Weights of a small mixture-of-experts language model, trained from scratch on English Wikipedia: 48 experts in each of 12 layers, 96 SwiGLU neurons an expert.
Below are experts of layer 2 (counted from 0) of a mixture-of-experts language model. Rows are named router (the router's row for the expert) and show model dimensions 112-223. Each number is 200 + 30 x the weight over its row's rms, rounded and kept within 0 to 999.
After each expert's rows: "mostly gets" lists some tokens that are sent to it at least half of the time. This comes from a sample of Wikipedia text that the model never trained on.

# expert 11
router,256,168,187,255,190,217,176,206,219,149,159,190,168,175,225,236,171,243,212,168,193,204,176,195,221,121,243,160,199,170,207,199,178,183,256,243,179,217,233,124,181,209,211,166,180,248,261,157,194,177,256,203,232,236,221,218,205,167,186,240,198,226,201,186,166,134,178,231,164,202,235,240,251,125,211,194,229,216,208,198,215,237,166,217,172,202,211,240,228,193,256,196,258,231,268,233,172,254,186,174,180,144,205,186,205,176,175,174,226,230,240,184
mostly gets: " In", "In", " after", " up", " during", " over"

# expert 28
router,231,221,153,192,201,220,232,181,196,232,235,192,186,209,173,174,208,229,215,169,230,182,162,171,196,228,216,222,206,161,174,192,164,164,231,178,224,159,213,219,156,237,227,218,170,183,204,234,240,190,172,253,191,155,241,218,229,146,217,164,184,178,189,218,192,246,165,216,199,257,174,201,188,224,207,205,251,224,247,226,242,273,219,174,216,185,183,206,174,243,196,152,183,175,169,221,237,182,180,182,218,254,149,203,227,173,231,226,251,184,198,154
mostly gets: "em", "',", "vo", " BUL", "г", "ki"

# expert 44
router,172,179,206,201,179,153,160,224,172,226,165,160,166,206,239,237,187,184,153,184,222,185,168,161,247,192,248,193,178,162,193,245,184,231,186,223,237,240,211,192,176,216,160,150,151,169,225,210,189,156,219,216,207,221,180,240,247,181,179,189,198,186,165,207,201,200,199,278,225,173,281,160,189,196,232,163,198,193,215,199,215,261,226,181,197,235,223,223,216,257,203,216,184,189,272,266,189,199,224,208,196,225,203,186,162,242,191,187,213,145,215,143
mostly gets: " |", " ==", " ===", " —;", "See", "===="

# expert 39
router,229,222,166,199,223,218,242,173,183,222,221,193,193,204,175,184,198,245,197,167,229,173,164,168,183,217,200,226,218,168,157,187,197,146,244,180,228,159,210,219,162,243,226,211,163,193,203,218,241,189,170,248,191,174,222,223,242,137,220,170,169,166,182,232,199,237,185,209,208,269,180,208,170,231,214,213,252,228,239,227,238,270,217,173,226,176,195,218,169,247,187,172,180,179,169,228,226,180,176,196,215,258,164,207,225,170,208,226,234,191,212,151
mostly gets: " provide", " but", " received", " 44", " 43", " provided"

# expert 41
router,241,213,146,205,191,221,237,166,199,246,214,233,192,190,183,187,187,243,162,178,240,159,155,169,162,215,213,197,217,186,168,223,231,165,281,182,218,181,213,219,225,228,215,212,140,192,223,208,239,195,191,245,187,146,246,234,223,139,217,182,169,170,167,227,184,223,161,199,209,254,183,194,223,223,222,189,255,229,229,219,235,257,220,206,206,190,207,193,188,262,212,182,194,187,188,195,223,189,173,173,221,229,174,252,221,172,190,218,257,186,250,169
mostly gets: " himself", " century", " first", " previously", " ever", " other"

# expert 21
router,182,189,215,215,168,148,229,274,167,205,174,174,175,194,232,193,170,182,202,212,191,242,226,227,242,200,230,177,224,211,256,212,198,165,192,182,183,218,189,187,173,157,178,141,207,204,248,210,208,230,234,181,176,195,217,207,198,147,208,240,178,232,212,182,187,193,216,172,205,187,208,227,214,179,271,200,156,158,174,205,174,156,156,239,171,160,218,192,222,147,155,157,161,179,221,216,202,260,187,174,229,207,223,208,190,262,220,174,268,210,277,238
mostly gets: " Ar", " El", " Th", " O", " De", " Ber"

# expert 42
router,238,231,174,208,215,217,247,171,192,223,239,197,207,202,170,189,202,235,207,157,235,188,179,154,192,229,219,221,230,162,165,203,198,137,244,184,224,156,189,219,161,243,211,214,159,197,213,210,237,189,175,247,182,190,215,228,234,125,217,163,173,166,189,228,198,251,175,218,216,266,178,214,167,236,204,219,247,227,230,240,244,269,214,178,216,176,194,209,174,246,186,170,148,166,166,235,213,181,175,180,222,253,165,204,225,165,209,225,237,182,204,145
mostly gets: " being", " France", " England", " Italy", " Africa", " Australia"

# expert 9
router,257,219,167,225,218,210,193,227,175,229,159,169,226,163,249,239,187,249,187,181,186,225,215,196,213,162,203,152,192,176,208,178,196,228,196,253,208,218,182,156,198,236,163,144,180,229,215,154,153,174,238,231,211,196,191,207,177,187,164,225,195,238,189,169,196,164,262,249,184,222,274,156,230,122,195,254,231,196,219,207,182,235,139,220,153,182,230,199,246,233,250,214,217,226,212,267,214,278,177,230,157,217,190,179,181,193,164,208,213,173,249,198
mostly gets: " back", " moved", " lead", " directed", " started", " signed"

# expert 10
router,183,156,153,192,186,184,209,191,203,193,147,201,210,216,234,243,226,223,192,181,218,166,202,168,201,182,208,169,219,202,233,245,255,225,236,210,169,189,182,175,140,242,223,184,172,227,221,151,168,221,260,167,202,186,163,234,175,177,219,250,149,249,157,156,165,201,235,183,256,224,224,179,255,125,234,204,220,183,206,176,193,262,189,218,146,221,175,194,238,234,244,169,214,208,242,215,230,265,211,158,191,208,173,227,130,178,156,177,259,172,215,203
mostly gets: " system", "ism", " species", " Born", " Released", "See"

# expert 30
router,239,232,164,204,208,227,228,165,179,224,222,196,181,210,175,179,209,248,210,154,232,159,150,171,185,228,199,219,196,173,160,182,202,143,238,178,241,163,206,221,158,244,234,225,163,190,208,222,239,199,169,244,191,167,226,221,238,149,216,169,174,183,192,235,164,226,176,219,218,273,173,198,187,225,224,212,259,235,253,231,230,275,226,170,214,185,189,197,171,261,199,189,171,168,176,218,228,187,159,200,209,239,164,223,231,171,213,218,220,199,217,158
mostly gets: " RAF", " Sqn", " kg", " AUS", " these", " GER"

# expert 7
router,200,169,202,203,193,244,168,184,219,203,208,244,252,235,215,221,176,217,158,137,214,192,227,195,196,187,220,187,232,194,183,226,191,177,147,188,210,226,135,201,182,205,125,174,143,223,246,196,216,146,210,252,244,160,187,232,256,162,205,182,179,184,113,225,195,250,173,186,254,245,263,207,161,197,240,217,247,219,184,217,225,172,195,180,213,196,195,247,217,212,182,188,178,220,204,242,211,198,206,145,176,241,194,155,168,181,151,191,208,202,225,173
mostly gets: " each", " both", "mathbf", " they", " They", "’"

# expert 37
router,239,227,171,199,200,224,238,167,194,220,219,185,188,200,172,182,195,236,217,159,234,178,175,164,178,226,195,227,210,161,167,198,197,151,244,177,238,163,212,218,172,248,214,217,162,209,202,214,235,193,172,255,193,160,234,220,247,148,218,166,174,176,187,233,188,235,153,221,213,273,180,196,175,227,215,213,267,229,245,235,234,274,226,180,214,171,196,212,175,260,188,173,181,175,173,225,233,185,175,196,216,251,164,206,228,168,213,227,232,189,214,152
mostly gets: " Green", " 1937", "ite", "39", "—", "1989"

# expert 22
router,227,231,155,210,214,221,233,174,192,222,231,182,187,198,172,178,204,234,192,155,233,176,168,162,199,230,210,226,211,167,163,192,197,147,243,179,224,154,208,225,152,226,211,222,156,205,203,222,239,195,183,254,182,160,222,230,226,138,209,166,160,167,179,235,183,238,165,216,210,258,173,203,180,223,209,221,263,224,245,236,222,273,212,167,219,174,185,208,176,238,184,170,187,178,175,223,230,186,173,192,213,260,165,211,222,177,202,222,236,196,215,152
mostly gets: "0", "00", "30", " 2017", "27", "32"

# expert 16
router,228,224,158,212,213,220,239,166,178,216,226,201,194,196,177,169,202,237,186,154,238,166,176,163,182,231,197,223,217,164,163,188,194,161,247,174,233,167,212,220,174,250,207,217,156,196,217,223,237,191,186,246,186,167,228,233,238,143,214,169,168,165,174,226,209,246,173,211,210,266,176,211,177,226,210,214,245,227,250,238,243,263,217,169,220,170,212,211,177,254,191,174,187,176,172,224,229,185,184,187,214,250,161,214,225,171,222,226,232,187,204,147
mostly gets: "c", "ok", "ky", "ona", "ka", "ola"

# expert 46
router,238,236,156,217,224,221,243,167,193,219,238,177,197,202,174,186,201,225,194,158,239,178,170,161,196,234,204,222,211,162,155,193,200,141,248,172,229,168,207,223,158,237,218,222,157,210,211,229,239,181,172,255,187,167,216,229,236,128,209,171,166,169,174,230,191,243,158,212,204,263,181,205,179,221,213,212,246,216,236,231,231,262,211,170,219,167,195,204,183,244,182,169,171,173,174,211,233,185,171,192,222,256,164,212,218,171,215,223,240,200,218,150
mostly gets: "ton", "aw", "ine", "and", " York", "04"

# expert 12
router,239,219,169,222,270,186,213,230,189,204,181,199,176,206,228,178,206,232,217,179,206,174,186,191,189,168,200,152,226,143,204,183,188,175,176,202,237,194,187,185,167,233,168,173,151,235,196,172,169,182,208,246,244,228,198,168,186,200,129,255,210,259,190,159,142,195,206,216,226,177,177,171,208,119,202,240,228,184,180,229,170,261,202,181,121,185,248,220,243,225,258,189,158,207,186,263,183,238,226,251,237,178,213,197,146,221,149,155,175,172,220,212
mostly gets: "ath", " Hall", "’", " father", "ong", " back"

# expert 1
router,220,225,163,210,218,226,228,166,189,228,235,201,194,208,166,175,208,242,191,163,240,177,173,165,191,225,193,234,222,171,152,186,194,149,235,186,233,176,199,226,145,228,203,226,165,190,207,207,232,191,182,253,185,167,222,230,245,143,214,162,165,175,167,236,189,241,175,210,216,269,183,194,170,227,214,217,260,232,241,238,231,281,217,173,216,176,189,218,179,247,186,172,178,174,171,225,232,176,176,187,214,249,162,207,219,174,202,219,238,195,210,147
mostly gets: "f", "m", "24", "ö", "30", "ech"

# expert 26
router,241,224,172,205,215,216,236,174,195,221,230,195,191,205,171,184,212,234,193,155,241,181,182,159,186,227,199,229,211,168,156,196,190,147,242,185,240,169,214,218,160,240,204,220,160,190,206,208,243,199,181,262,189,166,220,234,250,135,209,175,172,173,178,237,191,244,170,214,216,266,180,203,175,224,212,218,253,236,227,232,224,273,211,165,220,173,189,210,175,253,183,176,174,171,166,220,245,181,184,182,211,251,159,203,227,176,208,222,237,190,206,145
mostly gets: "ly", " get", "ae", " India", "are", "e"

# expert 27
router,228,228,164,199,211,215,245,182,196,218,240,191,194,209,174,175,200,242,204,153,241,173,177,175,199,218,192,225,210,164,167,193,205,145,243,172,230,149,212,222,166,226,215,228,163,190,209,231,241,190,169,250,189,146,224,229,237,133,215,164,169,170,191,220,194,226,181,208,213,267,174,203,175,228,213,222,250,220,236,239,241,265,217,166,215,178,196,205,178,244,190,165,192,186,169,227,233,179,180,181,208,261,151,202,235,176,220,228,242,194,211,151
mostly gets: "it", "ew", "}", "68", "е", "76"

# expert 8
router,239,220,174,206,211,215,251,174,189,217,226,203,191,216,183,179,200,233,197,163,235,182,175,163,179,229,211,220,224,180,167,188,193,138,246,175,230,150,204,223,161,226,212,217,169,199,207,211,233,204,183,242,192,163,217,221,251,119,205,171,164,172,186,229,184,250,168,216,200,266,176,204,184,225,210,215,251,223,222,237,229,277,213,167,217,167,184,211,175,244,182,163,165,167,181,225,243,179,178,181,208,240,167,204,226,185,203,228,231,200,210,154
mostly gets: "8", "9", "4", "6", " —;", "uck"

# expert 20
router,245,228,160,207,199,223,241,158,185,232,223,209,193,209,180,180,201,227,201,156,233,175,160,166,176,219,206,222,218,177,165,191,192,166,234,175,232,168,205,218,154,238,225,217,144,193,202,212,236,181,184,248,190,179,231,223,235,143,211,160,170,177,177,235,183,236,168,212,193,252,182,200,195,221,214,205,260,230,241,228,224,270,218,171,221,168,190,211,172,238,187,185,172,169,173,219,234,178,182,186,221,234,154,219,228,156,211,226,248,188,204,163
mostly gets: " over", "ell", "ka", "oo", " Sqn", "*"

# expert 31
router,235,175,161,203,203,206,193,201,189,224,161,239,227,199,239,225,241,226,208,165,188,140,204,198,162,173,233,157,230,254,226,213,212,204,209,221,189,223,156,165,116,213,202,155,169,191,220,189,161,195,249,185,201,161,179,227,204,218,195,271,175,249,163,184,193,179,219,163,236,236,210,178,248,142,244,182,228,184,200,174,179,201,191,225,207,207,210,190,250,193,181,179,242,219,219,161,257,225,210,146,205,196,207,256,175,211,151,166,276,238,246,194
mostly gets: " •;", " Died", " Coordinates", " Genus", " al", " Species"

# expert 36
router,214,235,134,206,212,222,202,155,229,177,205,160,190,188,189,165,147,229,167,156,206,208,141,190,193,187,200,208,210,160,163,198,208,112,263,181,225,133,178,203,151,245,254,200,142,195,251,162,227,170,219,229,213,180,187,194,239,152,207,201,184,205,204,206,126,253,208,227,154,258,244,219,203,199,230,228,196,235,211,234,242,263,193,185,186,229,136,177,185,243,227,167,159,164,203,153,209,225,165,165,222,189,203,210,222,155,225,208,215,209,202,171
mostly gets: " that", " which", " who", " it", " It", " they"

# expert 18
router,215,228,159,206,215,223,239,171,197,217,232,192,213,193,177,185,185,227,173,163,233,183,176,167,218,224,221,223,212,168,160,191,198,136,247,176,231,175,216,220,165,241,218,212,155,197,212,208,238,203,181,247,183,165,212,217,242,119,227,175,167,174,191,233,189,248,160,215,218,254,179,196,187,221,227,211,241,224,242,228,237,273,214,175,213,163,199,213,175,248,174,164,161,169,174,226,225,186,183,191,200,257,167,201,224,200,210,218,239,205,217,159
mostly gets: "id", " ;", "34", " UTC", "son", "pe"

# expert 14
router,237,230,153,198,201,220,234,170,194,229,238,189,203,211,169,179,200,235,193,152,239,178,173,168,192,222,210,224,224,174,161,190,202,151,251,183,233,168,199,225,155,240,213,225,161,196,211,210,241,193,173,254,187,172,222,224,239,131,217,173,166,174,186,228,187,243,171,205,207,260,179,205,176,230,211,214,247,241,231,236,221,261,218,182,218,175,183,211,171,247,177,169,172,167,167,221,228,174,189,189,217,247,168,201,223,179,210,228,236,197,209,148
mostly gets: " six", "ut", "ang", " this", " no", "ron"

# expert 4
router,173,149,211,195,189,181,148,174,185,208,147,248,201,225,233,240,256,211,167,180,176,169,233,216,187,160,183,149,209,247,209,215,202,219,178,215,178,190,158,189,163,169,183,177,203,255,241,216,180,197,219,180,189,181,153,188,204,266,224,208,224,239,159,231,173,216,182,171,197,237,208,209,212,154,204,193,224,181,147,139,185,185,209,225,211,215,221,203,283,160,167,237,189,253,210,192,208,201,210,141,157,230,189,170,173,200,147,166,265,244,225,205
mostly gets: "\n", " pre", "=", "\n\n", " En", " Clade"

# expert 19
router,230,232,161,206,212,199,248,182,198,210,225,193,183,197,169,184,198,240,198,145,240,183,176,174,178,222,209,232,212,170,166,197,198,155,259,182,234,161,201,230,155,232,208,215,144,191,200,218,232,187,184,250,204,175,230,222,224,120,209,175,170,167,188,228,180,237,167,210,204,267,181,204,168,228,227,210,254,231,233,234,233,267,217,172,216,176,188,214,178,234,184,170,179,167,169,227,234,187,178,193,216,249,165,188,233,200,213,217,242,180,215,139
mostly gets: " August", "ock", "im", "are", "ace", "ore"

# expert 32
router,241,226,164,213,229,224,248,159,180,215,224,183,207,196,169,184,213,238,182,163,227,170,169,163,169,228,167,222,223,166,171,192,202,172,255,186,226,177,200,214,140,237,208,219,143,208,209,214,229,177,171,242,167,180,224,235,250,122,191,172,170,175,184,224,201,238,163,204,211,265,184,217,181,228,207,216,247,229,240,225,220,278,209,170,217,175,191,215,167,266,187,167,185,178,174,220,213,181,187,193,219,226,156,211,226,149,203,222,208,202,215,145
mostly gets: "$", " president", " Georgia", " US", "ini", "li"

# expert 33
router,210,171,140,212,158,212,224,170,146,193,198,175,181,234,227,204,253,187,136,228,168,199,226,187,162,181,186,183,227,252,189,239,190,225,218,172,180,172,186,204,137,222,228,150,191,257,213,229,198,234,221,189,183,203,203,189,182,194,203,208,236,224,181,215,212,222,144,189,210,256,201,197,155,193,193,165,237,198,169,169,194,239,205,246,190,221,232,184,254,208,158,237,142,199,196,237,242,223,246,144,175,236,175,159,194,167,138,206,234,170,197,196
mostly gets: "\n", "===", "==", "\n ", " ==", " ==="

# expert 34
router,232,230,154,187,202,222,214,156,197,233,228,162,203,207,179,175,218,244,193,161,231,178,153,171,195,225,214,220,200,162,164,183,189,158,238,181,239,143,198,227,166,252,230,214,170,203,218,219,237,186,177,244,195,161,232,209,228,148,227,166,177,173,199,227,176,227,159,219,224,263,175,200,182,221,222,208,258,233,237,239,247,260,215,173,212,166,191,212,180,250,188,172,171,170,167,231,226,183,168,192,214,241,173,216,235,202,223,214,247,189,205,150
mostly gets: " No", "11", " had", " ?", ".)", " Iowa"

# expert 25
router,234,217,162,210,226,223,223,161,186,221,238,194,190,205,168,173,198,236,192,154,238,169,170,167,188,219,203,228,216,168,156,183,198,149,240,173,230,165,194,228,164,237,210,216,169,195,212,213,236,189,165,245,189,167,224,234,238,142,215,169,176,168,188,231,186,236,175,205,216,269,175,213,187,240,212,208,255,228,247,234,234,269,214,174,215,181,188,212,177,249,181,163,174,171,177,223,231,175,180,181,200,253,166,209,223,173,216,226,234,189,205,150
mostly gets: "if", "il", "l", "am", " Georgia", "den"

# expert 5
router,242,231,160,208,204,215,241,174,194,227,232,180,195,229,166,183,200,238,201,159,230,187,176,176,188,231,206,223,202,167,166,201,188,138,247,180,232,154,216,226,169,232,221,217,172,197,204,215,242,200,181,244,184,185,219,227,246,129,207,169,163,188,186,234,195,263,178,217,202,278,174,197,164,222,226,218,248,227,228,236,234,273,210,174,213,164,193,198,177,248,179,175,170,171,168,232,230,180,180,183,223,261,157,202,225,176,203,217,241,199,222,142
mostly gets: " New", " National", "RA", " English", " London", "SA"

# expert 29
router,188,188,157,228,207,197,190,159,218,204,183,187,211,181,220,204,191,237,227,160,224,223,190,185,184,194,193,185,194,230,198,260,249,135,212,212,219,179,151,183,187,257,219,199,166,205,219,158,200,191,237,249,176,233,140,222,213,139,232,224,242,203,167,190,151,165,199,251,213,276,217,166,195,159,252,215,221,206,232,224,221,279,192,208,201,206,220,209,202,282,251,164,231,202,206,154,210,226,172,152,209,180,180,182,156,149,216,196,147,162,208,191
mostly gets: " football", " Association", " kg", " League", " •;", " Society"

# expert 2
router,240,219,154,198,218,216,235,162,184,220,233,203,200,212,168,179,205,234,199,160,236,164,167,173,180,223,200,226,207,168,165,183,194,142,249,184,235,169,215,217,164,233,216,225,150,198,201,223,236,184,173,252,194,169,225,218,242,133,218,167,174,178,179,237,190,235,167,213,212,273,185,197,187,223,215,203,252,227,240,234,232,281,210,166,215,175,189,205,172,248,172,174,182,177,173,221,218,180,178,207,214,256,166,212,228,176,222,227,237,197,221,146
mostly gets: " such", " not", "00", " 1969", " 1966", " 1968"

# expert 40
router,246,224,158,183,204,213,237,171,187,229,228,191,203,209,177,183,219,238,206,161,226,160,165,168,192,225,213,215,220,168,165,180,193,182,251,185,210,170,194,217,155,247,203,221,167,186,202,197,232,191,173,256,180,194,243,264,252,143,218,173,179,167,171,225,198,237,178,203,210,272,190,202,162,225,196,214,256,235,243,230,230,261,220,172,217,197,188,206,181,272,202,186,210,194,173,232,222,184,190,207,215,251,167,214,225,170,196,219,219,178,218,148
mostly gets: "ard", "er", "ino", "ug", "in", "ta"

# expert 35
router,242,233,153,196,215,205,240,169,182,237,227,217,200,196,178,185,199,231,199,148,240,185,176,160,178,225,229,229,220,163,166,198,204,139,247,167,229,168,212,211,176,246,201,210,160,197,211,223,227,188,160,263,179,175,238,236,246,134,230,163,169,151,161,224,190,268,177,204,204,255,178,198,188,233,221,226,252,230,242,230,221,264,219,173,215,180,206,201,178,254,195,179,179,191,164,213,236,180,192,190,209,252,161,217,230,166,206,228,241,196,206,150
mostly gets: " mm", "ola", "и", "а", "ient", "on"

# expert 3
router,243,226,161,203,223,230,246,167,182,217,232,200,195,207,177,177,194,222,176,159,233,181,166,171,185,223,218,215,213,175,154,183,195,150,239,175,231,163,202,225,159,241,223,221,159,199,218,218,236,195,170,241,185,168,215,214,257,134,216,170,179,170,173,239,191,237,168,202,209,255,178,203,191,230,215,209,253,226,224,225,248,270,223,165,218,180,192,232,174,261,185,165,166,173,184,226,231,191,169,191,212,242,163,211,227,175,210,223,241,201,211,159
mostly gets: "pe", " 1983", " 2015", "ered", " •;", " 1945"

# expert 43
router,233,190,167,200,212,157,200,231,181,190,157,212,163,174,262,225,185,243,208,183,182,221,235,240,185,181,216,155,182,213,214,220,168,180,165,231,151,219,163,166,219,227,195,155,168,196,237,212,113,202,237,234,206,200,167,230,165,196,165,261,202,248,211,143,212,212,222,177,206,192,192,202,175,115,189,192,175,199,213,194,159,177,155,207,193,183,224,176,226,195,169,180,180,191,237,187,213,258,200,187,196,176,254,209,168,210,217,176,203,195,209,241
mostly gets: " He", " J", " Sh", " Al", " She", " Z"

# expert 15
router,226,180,178,257,236,232,253,179,212,195,188,217,191,184,222,206,204,252,155,178,227,138,154,187,155,192,164,172,212,202,188,245,218,121,265,222,209,193,153,195,190,164,218,181,132,212,242,197,216,170,219,218,164,140,204,184,200,143,250,207,136,216,167,189,196,200,175,164,204,199,179,207,239,188,236,203,225,204,241,203,227,243,217,189,172,216,170,256,214,208,200,205,179,184,220,156,215,210,209,143,215,202,197,240,198,160,161,215,242,237,249,208
mostly gets: " man", " •;", " long", " light", " way", " self"

# expert 38
router,186,140,204,155,152,214,149,169,212,197,157,212,190,211,216,221,207,211,193,217,188,235,203,228,215,180,167,171,226,250,223,267,193,236,232,191,145,206,185,199,158,226,237,144,207,250,235,221,174,175,236,164,220,195,171,183,207,211,256,231,181,199,188,206,197,216,178,229,252,236,213,219,194,141,219,159,247,171,157,132,191,195,205,221,195,257,167,216,260,196,215,187,175,225,212,219,234,224,208,163,179,239,175,166,189,179,165,174,240,132,150,263
mostly gets: "===", "==", " ==", " ===", "====", " ="

# expert 13
router,204,182,185,200,206,188,193,232,226,222,137,180,225,197,261,227,220,218,181,207,205,206,211,189,225,149,213,162,171,157,226,212,217,169,243,256,212,173,161,136,195,250,188,158,168,215,208,169,173,204,252,237,218,213,178,228,179,172,168,253,222,237,198,144,179,188,236,236,203,198,214,170,206,121,173,225,226,177,185,195,166,239,136,215,109,212,224,209,243,221,247,209,186,217,217,240,167,266,192,207,192,175,206,174,150,191,169,154,150,177,189,172
mostly gets: " song", " album", " law", " father", " city", " story"

# expert 0
router,236,233,159,210,215,230,232,164,211,218,217,198,189,202,170,171,199,245,204,152,239,184,180,163,191,233,207,224,218,171,159,193,200,144,246,187,225,167,209,223,164,229,212,219,154,200,208,214,242,182,175,252,178,164,223,225,231,143,213,165,169,175,168,226,192,239,152,207,201,262,192,213,178,225,212,213,253,234,234,226,238,271,216,169,223,169,190,205,175,258,172,165,185,175,183,216,239,178,176,191,218,246,158,215,224,177,211,226,244,192,205,148
mostly gets: "ak", "ton", " February", "all", "ley", "ze"

# expert 45
router,230,230,143,211,201,227,224,175,188,232,234,206,192,200,170,174,205,238,198,164,243,183,172,153,193,217,219,215,213,169,162,196,211,151,243,179,234,165,217,223,164,241,214,232,156,195,209,230,240,192,183,260,186,168,245,215,232,138,223,169,177,174,185,232,194,244,166,214,205,263,179,195,185,237,213,214,254,220,260,229,222,278,213,182,212,172,195,197,174,247,185,171,170,171,170,231,238,181,183,197,217,261,161,217,222,173,220,228,246,192,219,151
mostly gets: " France", " July", " 1997", " produced", " 1989", " not"

# expert 24
router,233,227,158,207,222,210,238,185,193,219,231,200,204,201,169,183,201,231,195,153,241,184,177,168,198,224,200,222,210,171,165,196,193,156,243,178,235,170,215,218,162,244,210,215,152,201,214,223,239,190,183,256,185,177,213,227,250,136,224,170,161,182,165,226,199,247,163,202,212,271,180,217,180,225,198,220,256,228,243,237,234,271,213,175,220,160,207,214,173,258,186,170,165,176,166,213,221,179,171,193,213,246,167,203,222,179,211,222,235,194,218,142
mostly gets: " be", " ARG", "us", "ji", " —;", " Bell"

# expert 17
router,257,244,161,236,241,213,220,177,199,246,232,181,193,197,173,198,213,239,182,164,228,191,178,154,211,214,216,215,215,168,152,171,190,153,227,177,232,171,204,196,175,234,218,202,155,214,216,208,236,187,188,253,183,178,226,228,248,144,216,175,164,159,167,245,198,238,190,212,230,277,208,196,187,218,223,220,239,223,228,238,235,240,200,179,225,177,196,213,178,253,178,161,188,192,145,223,240,190,188,200,217,259,174,223,212,162,198,230,230,185,198,167
mostly gets: "are", "aj", " you", "ari", "uj", "ique"

# expert 6
router,238,196,172,182,207,204,191,215,189,213,139,172,221,218,254,274,184,237,163,204,212,191,185,191,191,142,217,123,167,182,226,196,212,191,237,251,214,187,167,154,204,216,200,149,156,226,208,162,188,211,261,231,204,228,216,221,156,204,185,241,174,213,189,137,204,196,214,227,198,190,186,178,204,145,188,223,243,137,195,200,171,231,154,255,133,213,205,186,259,210,240,226,223,201,227,253,191,273,200,198,179,185,190,185,152,202,182,143,200,218,216,173
mostly gets: " music", " public", " Air", " city", " car", " football"

# expert 47
router,193,183,222,222,230,208,199,227,242,167,161,169,217,162,225,233,196,242,224,242,206,260,222,194,246,151,226,158,185,159,231,205,238,199,209,243,172,217,205,167,212,251,167,173,183,230,243,135,186,182,221,239,234,229,217,222,181,164,145,207,187,229,221,193,173,170,201,272,174,199,261,212,227,199,166,219,208,202,193,197,158,193,138,181,113,210,199,158,217,169,240,178,174,185,214,244,129,203,188,200,161,194,240,163,170,205,215,209,159,153,183,230
mostly gets: "\",", "',", " published", " released", " include", " appeared"

# expert 23
router,172,190,164,218,184,203,209,207,231,188,132,182,245,200,281,261,214,234,160,205,206,189,181,184,191,154,192,140,196,180,222,208,216,185,224,234,197,185,180,157,198,226,208,174,186,192,212,163,189,229,264,198,201,199,207,236,170,169,190,264,205,220,188,156,164,209,234,181,239,209,201,178,185,104,190,221,234,167,206,189,186,221,138,223,110,230,219,180,245,220,225,169,211,211,240,222,201,250,245,198,222,214,203,208,150,201,190,133,213,177,203,191
mostly gets: " Party", " University", " city", " station", " District", " government"